config = dict(
    num_hidden_layers=17,
    hidden_size=256,
    n_experts=48,
    experts_per_token=2,
    d_expert=112,
    d_shared_expert=0,
    hidden_act='swiglu',
    moe_layers=[0, 2, 4, 6, 8, 10, 12, 14, 16],
    router_score='softmax',
    normalize_top_k=True,
    routed_scale=1.41,
    balance_loss=0.000342,
    balance_bias=True,
    router_z_loss=0.0001,
    init_std_router=0.0156,
    lr_router=0.0016,
    vocab_size=14682,
    norm='rmsnorm',
    norm_eps=1e-06,
    tie_word_embeddings=False,
    optimizer='adamw',
    learning_rate=0.00147,
    beta1=0.9,
    beta2=0.98,
    max_grad_norm=0.5,
    batch_tokens=65536,
    max_seq_len=1024,
    train_tokens=512500000,
    max_steps=7821,
    dataset='wikipedia_en',
)
Below are experts of layer 14 (counted from 0) of a mixture-of-experts language model. Rows are named router (the router's row for the expert), gate (a neuron's input weights, with its number), up (a neuron's input weights, with its number) and show model dimensions 128-159. Each number is 50 + 15 x the weight over its row's rms, rounded and kept within 0 to 99.
Before each expert's rows: a language model's description of what the expert responds to. This comes from a sample of Wikipedia text that the model never trained on.

# expert 36
Words after has, had, was, such as about, around, more than, least, and the auxiliaries had, has, have themselves.
router:34 27 62 37 47 65 30 43 54 48 34 48 84 95 46 63 52 53 39 45 35 31 49 33 82 49 46 57 37 60 50 45
gate0:67 65 44 63 59 67 54 60 63 76 11 44 30 60 44 46 50 42 45 11 51 47 43 32 65 57 56 52 63 46 43 37
up0:61 17 60 27 50 50 63 66 37 72 70 73 42 57 70 47 40 51 98 43 36 31 58 41 53 47 45 51 54 69 24 52
gate1:49 43 47 51 50 81 62 73 75 51 29 36 67 55 14 63 71 63 58 56 45 53 24 55 87 41 63 86 47 46 58 21
up1:64 17 55 46 44 63 48 64 85 66 53 51 41 59 57 34 72 47 76 40 35 39 22 24 82 35 70 98 30 61 56 56

# expert 17
Tokens right before a person's name: ends of occupation titles (botanist, coach), credit words (featuring, starring, by, Spouse) and list dashes.
router:42 41 20 43 45 71 31 55 30 31 38 35 70 92 37 53 48 59 35 49 61 48 35 45 53 63 52 61 27 63 53 57
gate0:45 61 54 49 57 43 56 37 78 73 44 54 61 49 20 71 49 85 26 41 39 34 42 15 44 73 76 57 45 60 78 64
up0:67 56 63 60 39 66 33 48 55 62 65 54 33 53 71 32 58 31 54 51 37 82 59 58 68 35 38 46 96 52 56 48
gate1:57 39 33 52 58 47 55 54 25 56 32 44 49 55 22 64 43 61 38 61 48 50 39 60 27 82 76 47 42 47 65 59
up1:55 28 47 47 61 47 47 52 50 20 32 32 69 55 85 77 38 62 05 42 65 48 58 41 36 89 47 57 54 44 56 50

# expert 44
First pieces of long Latinate words, such as int-roduced, comp-ared, trans-, inc-, det-, exp-, usually after "the" or "a".
router:41 29 37 43 48 56 59 55 48 35 24 23 84 99 36 76 52 79 42 30 42 36 57 48 61 52 54 59 34 67 53 34
gate0:49 74 63 78 67 35 58 49 49 58 50 34 75 56 28 55 61 61 42 33 52 52 65 28 36 43 81 60 58 45 49 30
up0:47 42 57 48 46 55 57 42 46 76 36 58 71 58 40 15 53 32 60 49 61 48 62 30 86 63 36 37 26 66 56 63
gate1:33 62 24 48 64 44 53 44 40 69 55 39 79 55 53 58 52 53 18 45 59 49 59 61 50 24 34 65 44 64 35 41
up1:36 35 21 63 38 33 23 46 74 56 56 30 68 51 47 61 37 48 33 36 62 43 54 59 48 33 44 99 53 44 49 23

# expert 21
First pieces of words split into suffixes like -ation or -ate, often in career and degree passages, such as affili, doctor, prep.
router:29 36 56 68 41 59 69 48 41 33 26 33 65 96 48 50 51 75 29 49 62 31 54 32 43 73 41 68 42 63 59 55
gate0:42 24 40 65 16 51 52 43 38 37 25 51 42 60 88 64 58 35 60 41 50 53 56 17 72 53 44 73 55 48 59 64
up0:56 51 60 38 92 68 39 53 60 45 41 37 53 47 43 24 37 61 54 42 41 71 34 68 62 30 49 66 47 43 74 48
gate1:42 32 50 39 45 58 44 57 44 44 57 40 47 43 60 43 79 48 53 89 77 48 70 58 11 63 35 37 65 60 37 61
up1:53 58 61 45 45 64 40 41 65 52 38 40 43 47 44 68 72 47 50 65 80 19 66 48 27 49 59 55 60 87 15 52

# expert 14
Digit tokens in measurements, scores, statistics and table values, such as 3,000, 38–44, 209.725 km/h.
router:38 42 46 34 40 77 33 65 36 38 22 25 58 87 54 53 51 46 49 29 28 41 55 37 76 70 36 46 53 67 61 43
gate0:25 48 38 24 45 53 69 67 52 70 73 62 39 64 59 51 34 45 48 42 51 69 34 63 84 47 46 63 70 46 33 80
up0:46 44 48 23 32 51 78 62 58 77 71 61 36 62 53 47 53 44 60 38 36 73 36 71 64 48 31 59 48 57 50 62
gate1:41 39 57 70 39 55 70 46 71 49 57 33 46 58 65 43 66 55 49 31 43 54 48 07 75 47 54 42 37 57 56 38
up1:41 63 44 43 47 63 32 38 38 34 41 36 73 54 76 27 63 61 47 64 57 40 40 41 17 47 52 54 75 33 38 26

# expert 42
Numbers and headers in sports standings and election result tables, such as W, L, Pld, Votes, %, and win/loss counts.
router:26 19 57 37 52 85 66 53 39 43 35 32 64 89 42 54 44 56 47 37 54 47 67 31 47 66 23 57 35 48 42 51
gate0:41 32 49 40 35 61 33 34 52 41 37 35 65 57 59 52 29 76 54 23 34 66 42 60 46 45 41 14 93 51 52 50
up0:50 40 29 19 41 61 39 55 72 44 60 51 66 57 80 40 13 51 52 35 27 42 52 12 53 46 24 23 68 61 59 41
gate1:45 58 11 55 63 27 58 65 61 46 50 39 35 48 54 59 30 47 41 46 45 29 35 40 68 58 57 37 50 43 46 33
up1:68 46 48 65 31 47 61 33 71 71 45 74 36 44 55 42 72 19 61 43 44 50 54 34 44 50 33 36 31 68 48 54

# expert 34
Full stops ending sentences or quotes, and decimal points in figures like 5.8%, plus unit words such as km and million.
router:46 26 49 36 27 73 77 57 58 52 11 45 74 91 38 60 34 69 28 40 48 43 45 40 64 39 32 58 42 48 71 45
gate0:44 58 45 22 43 48 46 84 29 16 47 53 62 55 32 38 45 39 59 56 46 47 38 49 48 53 33 55 53 83 71 23
up0:64 42 65 73 59 39 67 38 75 88 50 47 57 52 66 55 60 71 54 29 53 51 57 72 57 31 78 27 66 45 43 88
gate1:66 47 45 40 32 59 62 46 58 36 70 35 16 48 45 73 43 35 47 53 59 23 61 25 79 43 54 34 50 52 41 28
up1:16 24 62 81 57 68 33 41 39 71 36 34 29 56 44 63 66 38 46 67 74 46 29 59 39 28 33 54 45 46 38 56

# expert 1
Articles and possessive determiners opening a noun phrase, usually after prepositions or sentence starts, such as the, its, their, these.
router:45 37 39 44 39 83 50 60 41 46 29 36 71 74 37 52 68 62 29 38 42 51 41 39 70 65 47 51 38 70 64 37
gate0:69 49 66 25 46 50 81 43 82 73 47 74 64 52 54 62 49 35 44 52 52 33 55 26 65 36 52 63 44 55 38 48
up0:59 60 53 60 60 41 31 62 34 51 36 29 52 45 81 70 51 37 59 67 51 55 35 53 47 70 53 34 34 36 38 37
gate1:26 51 43 42 81 66 72 61 45 29 28 31 68 63 50 40 58 60 28 27 38 24 46 70 54 67 66 25 57 63 44 29
up1:51 42 45 72 52 47 34 38 37 48 56 24 58 65 28 44 38 61 60 47 60 61 66 78 58 54 36 27 46 35 51 70

# expert 13
Line-initial dashes in infobox lists and pipes in tables, plus sports-result verbs like won, took, earned.
router:45 35 61 45 49 73 52 68 33 34 22 31 46 97 32 43 61 74 36 42 19 55 44 34 53 64 31 67 50 54 59 43
gate0:59 46 49 60 58 55 88 65 73 63 59 53 53 73 63 47 44 63 40 57 31 77 31 29 53 58 69 78 37 53 72 41
up0:31 32 41 70 46 42 25 72 32 29 47 33 37 53 55 34 37 38 31 65 31 51 69 38 39 55 39 75 23 66 38 70
gate1:45 20 59 57 52 46 54 60 32 43 33 49 52 57 46 32 53 54 71 61 40 59 20 43 57 65 49 75 25 58 57 21
up1:70 54 69 66 46 51 53 52 17 53 63 44 51 55 27 46 69 30 34 55 31 37 37 59 59 37 42 52 54 52 58 62

# expert 43
Lone space or symbol right before a number, such as $, £, −, °, in scores, percentages, tables and coordinates.
router:38 44 42 39 30 61 64 54 39 49 03 43 80 88 37 55 31 44 40 29 78 57 47 34 52 63 45 47 34 43 43 35
gate0:24 58 38 32 24 39 23 67 54 71 58 46 32 54 54 16 52 36 65 64 59 53 44 55 74 31 50 48 42 52 46 56
up0:49 24 57 51 35 47 39 62 55 53 35 56 39 51 67 76 50 60 33 67 44 46 73 53 62 52 45 51 80 57 53 44
gate1:43 49 51 46 46 40 65 90 64 54 45 54 36 61 45 50 46 61 52 66 60 64 57 69 66 37 37 48 56 52 62 60
up1:30 50 95 44 59 62 80 54 78 55 57 55 82 47 54 54 51 68 69 64 56 56 62 61 52 50 41 66 22 29 09 48

# expert 41
The word the after at or on in sports career text (at the start, at the time) and team city names like Houston, Los.
router:49 41 53 41 54 71 45 51 34 50 12 24 80 89 24 56 44 79 39 48 47 43 33 48 73 68 68 70 28 68 59 38
gate0:67 40 80 68 65 72 35 72 48 56 23 50 74 56 42 76 50 68 72 51 48 41 39 18 59 44 54 31 50 80 43 30
up0:57 31 78 58 45 41 68 62 29 52 09 31 50 50 46 52 33 40 47 55 48 52 21 46 75 51 62 42 63 65 54 88
gate1:27 49 67 49 50 50 46 47 41 39 54 39 53 55 55 39 51 95 53 38 66 69 63 56 46 24 51 46 58 50 18 32
up1:31 56 51 60 39 32 58 70 42 56 55 64 51 47 54 46 54 60 51 43 33 51 45 39 44 68 46 45 94 57 43 50

# expert 5
Last digit of years and scores and end-of-row tokens in infoboxes, tables and coordinates, such as 200'7', 6–'3', °E, →.
router:49 37 41 57 25 84 58 59 42 32 34 39 71 87 50 35 38 75 33 54 54 47 62 38 65 38 41 50 36 66 61 63
gate0:34 42 53 55 47 43 68 45 38 42 28 48 39 67 30 46 66 48 38 47 51 47 69 76 21 57 85 69 75 38 70 51
up0:45 51 50 52 50 46 31 49 48 37 43 52 27 56 54 56 68 62 52 69 41 32 68 62 24 52 73 76 70 48 60 57
gate1:44 50 33 47 47 31 39 81 43 49 43 53 31 63 60 58 48 55 26 60 59 45 39 38 81 51 51 78 59 70 26 26
up1:49 25 35 63 27 51 59 58 54 53 59 27 59 42 43 66 45 20 22 67 65 49 52 49 56 50 43 39 32 51 21 52

# expert 12
Function words in narrative clauses, especially infinitive "to" after verbs (wanted to, begged him to), and would, did, could, although.
router:42 32 33 52 54 80 47 60 47 38 20 33 92 92 41 60 70 67 37 31 35 54 47 39 50 69 39 72 40 70 68 44
gate0:47 58 43 62 46 58 43 51 58 64 46 44 62 64 56 69 28 46 42 60 44 51 63 55 45 60 40 31 49 45 20 30
up0:51 60 56 53 44 33 75 16 48 39 43 75 59 41 70 93 67 71 42 49 67 68 39 62 55 14 42 53 69 48 57 71
gate1:56 47 38 54 50 71 62 35 76 67 36 59 36 59 31 39 52 51 32 57 40 33 35 75 57 59 43 61 49 34 62 29
up1:49 37 51 50 31 72 14 73 49 36 42 74 62 48 68 52 40 72 54 46 80 55 56 27 53 23 63 67 37 27 69 44

# expert 47
Verbs of saying, giving and making, and their particles, such as wrote, stated, provide, pointing out, along.
router:35 37 44 49 63 78 52 60 26 48 28 36 82 97 38 60 55 57 45 43 58 50 50 37 45 64 48 56 53 67 59 54
gate0:51 44 40 59 54 57 57 53 52 37 22 50 61 52 53 44 59 65 57 31 43 60 40 64 35 69 53 75 37 78 42 51
up0:26 42 51 51 41 54 69 46 20 12 56 40 71 47 52 36 64 81 34 45 30 37 55 57 46 65 60 90 34 52 61 70
gate1:43 41 67 38 51 74 71 33 43 48 63 34 34 43 43 46 49 45 68 48 55 28 51 40 62 73 36 64 42 62 49 61
up1:46 33 75 60 47 26 49 71 64 32 42 47 50 38 66 53 47 28 31 48 56 35 55 17 37 52 49 74 68 69 26 12

# expert 11
Main verbs right after the subject, especially was, is, were, and located, served, came, moved, born-style biography verbs.
router:48 48 57 40 44 67 65 62 39 45 60 34 72 94 43 41 44 70 45 41 54 53 50 45 54 59 41 52 47 44 65 47
gate0:35 50 54 61 61 43 56 31 00 64 74 52 56 40 07 45 51 38 44 46 62 46 20 35 55 39 72 61 42 53 53 56
up0:55 33 53 46 49 60 65 56 54 59 50 73 72 48 48 46 27 49 20 33 62 43 55 49 43 36 68 63 32 49 54 45
gate1:40 74 48 18 58 46 42 57 55 68 53 43 55 63 34 59 54 67 58 68 71 40 35 67 20 43 71 79 30 69 43 43
up1:87 37 69 43 65 16 59 50 55 54 43 77 52 41 46 77 30 47 52 67 37 58 27 33 54 76 45 54 47 57 41 54

# expert 20
Capitalized words and word pieces inside titles of songs, albums, films and shows, such as You, Love, Dream, He-aven, Wonder-ful.
router:48 46 22 58 56 41 68 48 32 32 06 43 64 93 52 71 51 55 36 60 57 43 50 42 48 60 30 43 56 60 38 34
gate0:34 43 45 52 47 57 57 50 56 55 74 51 32 59 34 54 15 62 27 51 27 51 27 48 66 38 46 52 32 33 48 75
up0:60 57 63 19 49 52 68 28 13 38 52 52 32 65 35 71 30 67 56 58 27 48 74 72 57 28 49 48 69 67 66 59
gate1:83 57 72 48 52 39 57 66 20 71 77 45 46 49 05 56 57 53 36 61 60 54 69 37 66 54 54 53 46 50 39 40
up1:32 32 45 44 57 47 37 34 61 42 62 55 52 45 48 38 31 49 50 45 43 13 39 41 52 58 40 71 43 41 81 68

# expert 22
Pipes and blank cells in wiki tables, colons inside track durations like 2:40, and cell-content words like Active, Starring.
router:41 34 27 42 31 67 57 55 52 43 23 18 60 96 42 51 64 49 39 46 40 46 61 49 54 73 39 49 40 60 46 47
gate0:34 28 40 50 41 72 59 40 56 44 30 53 73 62 77 61 53 84 56 52 67 59 32 59 50 79 72 74 32 46 42 69
up0:25 53 62 72 49 60 52 67 30 56 23 57 68 51 70 40 33 65 38 41 48 52 67 53 46 59 36 60 37 41 28 80
gate1:63 80 58 63 13 75 30 50 58 57 39 32 46 63 67 59 41 71 39 31 50 52 51 57 50 67 17 61 70 58 64 54
up1:54 56 57 36 31 55 46 54 50 62 53 38 46 42 35 56 33 50 44 25 44 54 73 42 47 68 28 23 42 48 54 47

# expert 10
Separators after a field label or table cell, such as colons in taxonomy lists (Tribe:), pipes, semicolons, equals signs, and words like featuring.
router:28 38 37 37 40 71 48 58 25 31 40 35 82 84 43 63 49 60 43 48 47 53 30 43 61 54 43 60 34 58 50 41
gate0:56 29 34 39 56 48 64 50 66 45 66 39 40 49 35 37 47 55 43 47 24 44 64 60 36 58 36 51 62 32 47 58
up0:64 59 51 64 24 67 43 33 56 48 50 74 46 47 55 56 63 74 67 55 68 60 76 67 37 55 39 30 47 87 64 41
gate1:57 40 64 51 73 54 65 61 54 41 49 36 42 47 21 60 25 74 52 30 52 40 46 45 41 66 48 43 62 59 59 57
up1:55 89 53 60 54 53 62 43 42 57 45 35 48 45 62 40 53 59 41 35 42 50 55 38 48 41 38 67 26 76 75 40

# expert 7
Paragraph breaks after sentences, heading markup like == and ===, and opening quotation marks before quoted speech.
router:38 46 33 56 26 82 52 56 21 36 39 46 77 83 46 65 54 54 52 50 79 60 49 55 54 71 38 55 40 75 68 30
gate0:54 31 52 57 70 22 81 93 34 64 44 34 42 42 44 68 37 39 26 11 39 44 64 41 31 56 50 89 22 44 31 47
up0:66 44 24 51 63 30 60 68 49 46 50 38 24 56 44 63 55 47 36 36 38 56 36 67 50 86 36 80 28 62 42 51
gate1:48 35 59 74 59 72 21 33 46 50 42 68 84 70 44 57 16 40 17 36 44 58 52 49 60 46 48 40 87 18 40 62
up1:38 88 69 35 42 65 50 71 62 47 32 41 60 35 49 59 31 34 59 57 53 61 54 35 59 36 80 64 50 56 75 34

# expert 46
First letter or letters of a personal name at the start of a list entry or table cell, such as Z(yanya), D(rake), L(iam).
router:50 34 39 42 53 69 65 54 31 57 28 36 64 84 42 58 54 64 51 43 41 34 38 46 57 75 41 75 36 62 60 50
gate0:50 17 43 37 71 56 48 58 62 32 51 48 72 52 38 71 17 52 43 51 32 63 66 39 48 48 64 56 34 58 37 52
up0:67 78 61 89 36 34 67 41 58 61 74 35 37 59 48 35 61 48 63 24 59 45 74 68 70 19 49 44 38 41 83 51
gate1:42 34 46 09 69 47 64 55 40 37 67 52 47 53 61 43 74 40 54 50 55 66 36 48 66 41 39 61 70 71 64 58
up1:52 71 62 50 52 39 80 42 76 58 61 59 51 51 44 38 73 42 42 41 56 44 53 67 38 88 23 68 39 75 63 55

# expert 38
Sports terms like League, Cup, Championship, first and second round, and cells in standings and results tables.
router:34 55 41 50 52 51 51 48 36 44 20 29 62 97 44 40 53 76 48 42 50 54 32 52 59 62 47 64 28 69 53 37
gate0:26 58 46 37 33 33 38 49 35 41 27 46 54 60 69 62 51 33 64 54 24 00 49 51 54 69 46 77 23 37 58 51
up0:28 62 55 82 18 56 27 52 63 63 69 47 52 48 56 23 64 56 36 74 55 60 27 67 17 15 60 46 37 20 51 39
gate1:49 52 60 32 30 63 40 40 31 43 37 50 47 62 18 69 62 65 00 45 69 21 74 16 51 47 42 52 27 59 35 36
up1:49 57 29 67 46 58 61 54 66 68 59 48 38 46 85 40 67 33 69 56 65 63 44 67 66 27 52 49 64 53 83 56

# expert 32
Commas separating list items and clauses, often after ), quotes or French words in citations, such as "Un jour, un".
router:58 50 36 43 41 51 63 49 25 45 26 33 57 98 36 54 64 52 41 36 51 38 40 46 69 51 51 37 45 48 64 41
gate0:22 47 47 74 50 43 48 44 70 59 34 53 48 69 63 66 53 51 62 45 71 35 56 63 56 49 30 45 37 47 66 76
up0:66 68 53 19 53 44 25 45 36 56 34 44 36 50 59 38 50 36 34 26 44 66 68 46 39 50 55 40 37 37 75 56
gate1:60 64 46 69 51 54 55 75 58 58 28 26 51 69 70 79 22 47 25 74 38 41 35 51 77 44 62 67 43 62 51 44
up1:44 46 41 52 51 57 57 51 47 31 45 42 32 73 56 39 71 56 42 59 72 42 49 51 47 57 48 65 45 33 42 56

# expert 16
Word-internal fragments of technical, medical and taxonomic terms, such as dysph-ag-ia, cornuc-op-ia, ae-ol-ian, Ac-aly-pha.
router:11 54 51 42 34 56 70 51 41 42 21 35 75 98 40 54 45 60 38 39 46 35 42 41 84 71 43 60 25 68 51 48
gate0:22 58 25 49 36 60 55 55 53 62 68 66 38 65 62 72 39 79 51 48 52 60 63 62 56 41 30 46 33 61 51 16
up0:34 62 37 29 55 51 23 61 21 27 61 59 56 49 47 36 55 43 77 60 39 26 57 76 55 44 48 24 50 36 31 45
gate1:28 56 60 45 23 54 68 48 67 42 73 66 41 64 45 47 48 31 60 31 67 55 31 37 38 37 39 49 25 71 43 56
up1:28 65 73 26 17 59 29 39 27 62 39 31 25 41 30 58 38 39 29 55 44 46 41 37 45 43 15 67 17 35 57 49

# expert 25
Opening letters of transliterated or uncommon names and words, such as Sh, Bh, Mah, m, often South Asian, Arabic or Slavic.
router:12 44 76 33 42 52 76 52 50 35 33 30 62 94 27 45 37 76 36 36 61 38 40 44 71 64 46 53 31 76 61 38
gate0:33 63 28 18 47 51 73 29 20 70 72 45 57 55 52 55 63 55 47 53 74 55 78 45 38 58 45 58 68 64 40 33
up0:51 55 79 52 40 69 59 41 46 52 33 58 68 55 43 35 58 49 71 43 66 50 60 33 30 46 22 70 69 92 58 38
gate1:46 21 27 34 16 54 39 79 30 34 49 49 63 69 43 37 46 30 55 55 36 35 39 58 62 31 73 63 38 36 38 54
up1:64 52 49 90 41 40 61 33 31 27 62 48 57 55 50 65 63 25 65 49 42 58 59 58 29 67 31 59 41 30 70 58

# expert 0
Last digit of years after 199, 200, 201 in birth–death spans, citations and filmographies, such as 184'6', 200'3', plus percents.
router:42 28 47 67 45 63 61 61 37 51 30 28 52 92 43 55 53 63 30 42 37 42 46 43 68 58 58 46 47 55 51 53
gate0:46 67 54 64 55 34 53 54 70 53 47 50 38 58 36 35 80 97 52 51 58 72 63 25 79 54 84 61 52 68 61 45
up0:70 62 76 57 53 55 62 47 72 72 67 20 58 48 50 44 55 71 73 38 64 85 50 70 48 39 55 64 39 68 29 68
gate1:57 58 75 49 59 95 25 45 40 57 57 52 79 65 34 48 72 54 52 45 63 60 60 43 45 65 50 49 37 41 76 70
up1:56 55 37 37 50 55 47 45 67 46 35 45 43 50 73 57 17 53 40 50 28 23 47 53 61 66 32 59 45 60 62 29

# expert 30
Prepositions, mostly of, plus for, from and by, linking nouns in titles and affiliations, as in Altar of Friendship, Person of the Year.
router:42 35 42 51 37 79 48 47 38 44 22 47 64 90 46 52 69 55 35 53 52 57 44 44 63 59 44 57 27 59 50 49
gate0:47 57 46 39 38 59 38 60 23 56 52 44 43 44 39 37 43 45 65 61 33 49 50 55 56 43 43 60 58 62 55 50
up0:66 45 67 41 50 50 54 34 62 77 40 37 21 48 38 42 85 47 60 48 52 52 50 47 50 44 58 50 20 53 57 50
gate1:30 56 33 40 51 65 66 67 37 16 54 38 46 52 39 54 25 50 90 58 44 39 58 47 37 59 67 61 65 72 43 45
up1:51 68 34 24 40 53 83 43 46 36 63 39 68 39 62 31 31 46 55 68 54 41 49 42 60 41 44 50 63 50 37 33

# expert 26
Opening parentheses before years, glosses or translations, and first capital letters of proper names and taxa, such as A(wa), O(valle).
router:58 33 32 36 55 62 48 59 30 38 40 41 65 83 32 60 66 64 65 38 41 35 34 58 77 66 32 80 38 69 47 27
gate0:36 33 57 57 50 49 62 50 47 83 23 56 48 60 66 43 76 44 15 30 73 22 44 45 53 50 23 33 82 56 44 58
up0:45 59 55 50 58 64 56 44 82 47 52 38 58 57 60 20 46 36 84 58 18 74 52 62 50 38 21 69 40 54 56 41
gate1:69 47 64 56 65 53 25 56 45 47 52 56 76 52 83 56 78 53 59 73 23 35 13 37 50 37 86 67 52 46 67 57
up1:40 50 42 49 49 44 46 60 40 51 63 65 32 52 29 32 44 65 45 28 58 69 55 68 40 44 49 39 46 69 62 59

# expert 28
The conjunction "and" joining paired nouns (gay and bisexual, Cast and characters), also or, table pipes, and Greek, Arabic or Hebrew bytes.
router:54 38 39 38 53 51 56 60 22 43 29 25 65 97 29 49 49 82 40 45 38 40 40 35 59 53 55 56 18 70 67 55
gate0:47 72 40 61 60 55 27 60 60 37 48 79 53 52 33 48 65 49 28 55 49 59 53 44 52 52 42 44 25 48 74 14
up0:55 30 83 37 46 53 18 43 71 47 53 60 38 42 41 54 21 33 66 48 44 35 59 45 39 39 66 74 54 42 59 62
gate1:51 40 30 58 60 61 48 53 44 74 42 42 46 58 45 66 71 36 64 35 39 42 58 58 24 52 56 54 51 41 58 78
up1:65 43 71 43 74 15 56 50 70 49 48 51 80 61 51 49 67 27 40 26 67 52 56 47 26 67 49 17 49 48 30 33

# expert 8
The space before a year following a day-month date or "in", and month names in dates, such as 5 November 2024.
router:50 40 42 53 29 66 86 67 27 32 45 40 78 96 49 45 62 62 52 44 75 38 33 40 60 54 45 58 37 61 63 39
gate0:51 19 53 57 61 49 52 45 69 29 38 30 31 34 47 59 62 52 51 55 36 68 42 67 64 72 32 46 84 85 41 29
up0:75 49 55 47 49 28 37 50 45 49 57 42 48 61 38 64 33 41 59 77 30 31 29 32 47 43 81 58 52 38 34 39
gate1:28 63 49 64 26 53 60 52 29 63 66 74 58 51 59 48 45 62 66 38 57 55 47 48 76 22 50 60 50 49 83 27
up1:76 58 45 55 51 34 70 23 48 58 41 54 39 52 76 68 62 41 56 62 53 59 26 67 38 67 37 34 63 22 69 62

# expert 9
Pronouns and relatives that begin a clause before a verb like was or is, such as it, he, they, who, This, There.
router:37 38 39 48 41 76 64 57 47 46 32 38 67 85 31 63 53 77 38 44 67 41 44 43 67 58 43 60 41 57 54 32
gate0:50 44 63 41 33 62 56 25 41 40 45 81 66 49 66 59 39 83 65 32 48 71 54 51 74 77 56 55 61 38 44 35
up0:47 51 43 42 40 54 61 46 43 57 56 39 62 51 77 46 61 50 28 46 76 66 49 58 62 40 29 30 72 53 67 63
gate1:10 35 33 18 56 57 52 74 41 50 17 42 58 54 46 39 41 66 51 44 66 40 50 35 45 60 26 64 56 50 51 58
up1:55 59 37 38 68 50 60 60 33 59 17 44 67 62 41 72 20 34 58 39 70 37 63 39 23 39 41 35 33 19 57 44

# expert 33
Ordinal suffixes and words inside official, military or national names, such as 43rd Infantry, Army, Federal, United States, Ottoman.
router:31 44 45 45 33 41 58 55 36 47 11 31 66 89 38 65 48 48 44 42 61 37 23 43 65 67 41 58 41 74 62 36
gate0:62 38 57 81 46 48 17 56 56 60 40 55 44 52 43 26 50 35 65 53 34 69 35 63 40 46 57 48 57 48 48 50
up0:42 67 95 54 63 37 26 49 66 57 17 55 59 60 43 85 40 60 47 37 49 60 33 41 51 25 41 51 34 30 59 49
gate1:47 50 54 55 30 25 48 54 48 40 43 67 76 51 51 82 45 38 35 27 79 71 33 26 79 51 47 63 29 71 13 49
up1:46 51 24 39 72 41 50 60 56 36 56 49 17 54 58 60 29 35 57 27 60 84 52 56 63 55 57 46 39 43 54 40

# expert 35
Mid-word pieces of non-English words, especially German compounds like Fußball-ver-eine, plus non-Latin letters such as ß, ð, ς.
router:43 39 38 47 51 46 65 59 41 33 22 44 55 88 51 49 35 64 41 40 42 20 45 51 73 66 48 56 31 60 43 30
gate0:55 32 70 58 40 53 41 42 53 63 63 42 41 63 46 55 64 55 63 54 43 54 38 45 61 50 85 62 81 45 33 58
up0:65 30 36 50 49 69 76 69 45 29 67 84 57 50 64 37 48 66 67 37 53 46 65 25 34 45 59 32 48 60 58 30
gate1:18 65 36 49 41 54 51 41 35 64 39 34 46 55 50 63 48 78 55 92 83 39 20 40 48 57 33 35 32 25 74 60
up1:69 59 88 50 76 47 47 44 42 75 61 38 73 48 35 55 57 73 53 68 80 44 45 50 11 44 46 71 62 71 71 53

# expert 39
Opening piece of a surname after a first name, such as Hand-anović, Cost-er, Sch, Berg, Smith, common in rosters and tables.
router:56 50 40 32 26 62 47 53 35 23 26 40 82 92 59 65 44 65 34 58 50 39 31 41 59 75 45 50 52 63 62 53
gate0:55 34 45 56 28 44 69 33 48 44 37 34 45 48 42 46 55 46 51 54 43 59 79 47 42 54 56 56 46 71 53 58
up0:45 38 39 43 65 52 32 46 53 20 82 65 34 53 48 44 25 42 47 71 46 34 67 43 47 45 63 09 48 39 49 55
gate1:40 64 58 45 70 56 24 35 59 41 58 31 65 59 47 51 48 64 27 18 41 55 68 76 46 50 64 67 24 44 51 52
up1:48 67 45 31 47 39 62 50 59 30 31 46 76 61 15 59 68 68 47 58 59 52 64 49 55 49 58 46 45 43 49 61

# expert 2
Capital-letter abbreviation pieces and codes like US, IMF, CA, SC, plus wiki heading marks == and ===, quotes and opening parentheses.
router:44 44 37 40 50 49 45 53 44 47 35 48 67 87 57 67 59 61 27 27 56 54 60 49 51 60 47 62 27 70 52 33
gate0:32 56 51 39 57 59 44 47 46 46 44 45 63 59 69 64 38 45 57 43 40 60 59 31 63 82 47 52 65 30 37 59
up0:70 52 47 67 70 64 54 65 36 47 48 78 46 34 65 57 68 51 35 85 61 55 57 38 55 28 64 65 77 58 69 72
gate1:43 36 58 63 38 57 38 44 51 34 57 52 56 58 61 52 52 77 59 49 53 42 63 27 83 65 39 66 75 75 35 61
up1:27 46 55 56 34 32 10 39 58 45 34 68 62 42 68 53 27 60 41 66 71 43 54 34 67 62 24 54 37 92 49 39

# expert 27
Table pipe separators and line-initial hyphens in infobox or bulleted field lists, such as Location: or Elevation:, plus semicolons.
router:45 29 47 35 36 65 71 50 37 23 16 39 73 98 38 64 45 55 32 33 27 37 46 40 58 59 47 76 38 89 50 32
gate0:54 45 69 40 38 65 66 54 51 51 30 55 38 57 77 39 37 56 07 45 45 60 44 28 50 44 35 52 42 45 26 36
up0:37 33 54 81 26 67 31 53 85 64 41 54 32 41 62 46 81 72 41 64 57 50 38 44 25 25 47 48 42 59 61 56
gate1:35 50 75 51 54 50 51 76 46 23 45 45 54 46 26 28 41 39 51 50 42 42 46 38 66 66 60 59 75 76 61 47
up1:38 41 67 62 47 36 53 39 53 62 81 44 73 37 44 62 76 50 48 71 41 30 36 69 44 53 71 89 90 70 45 67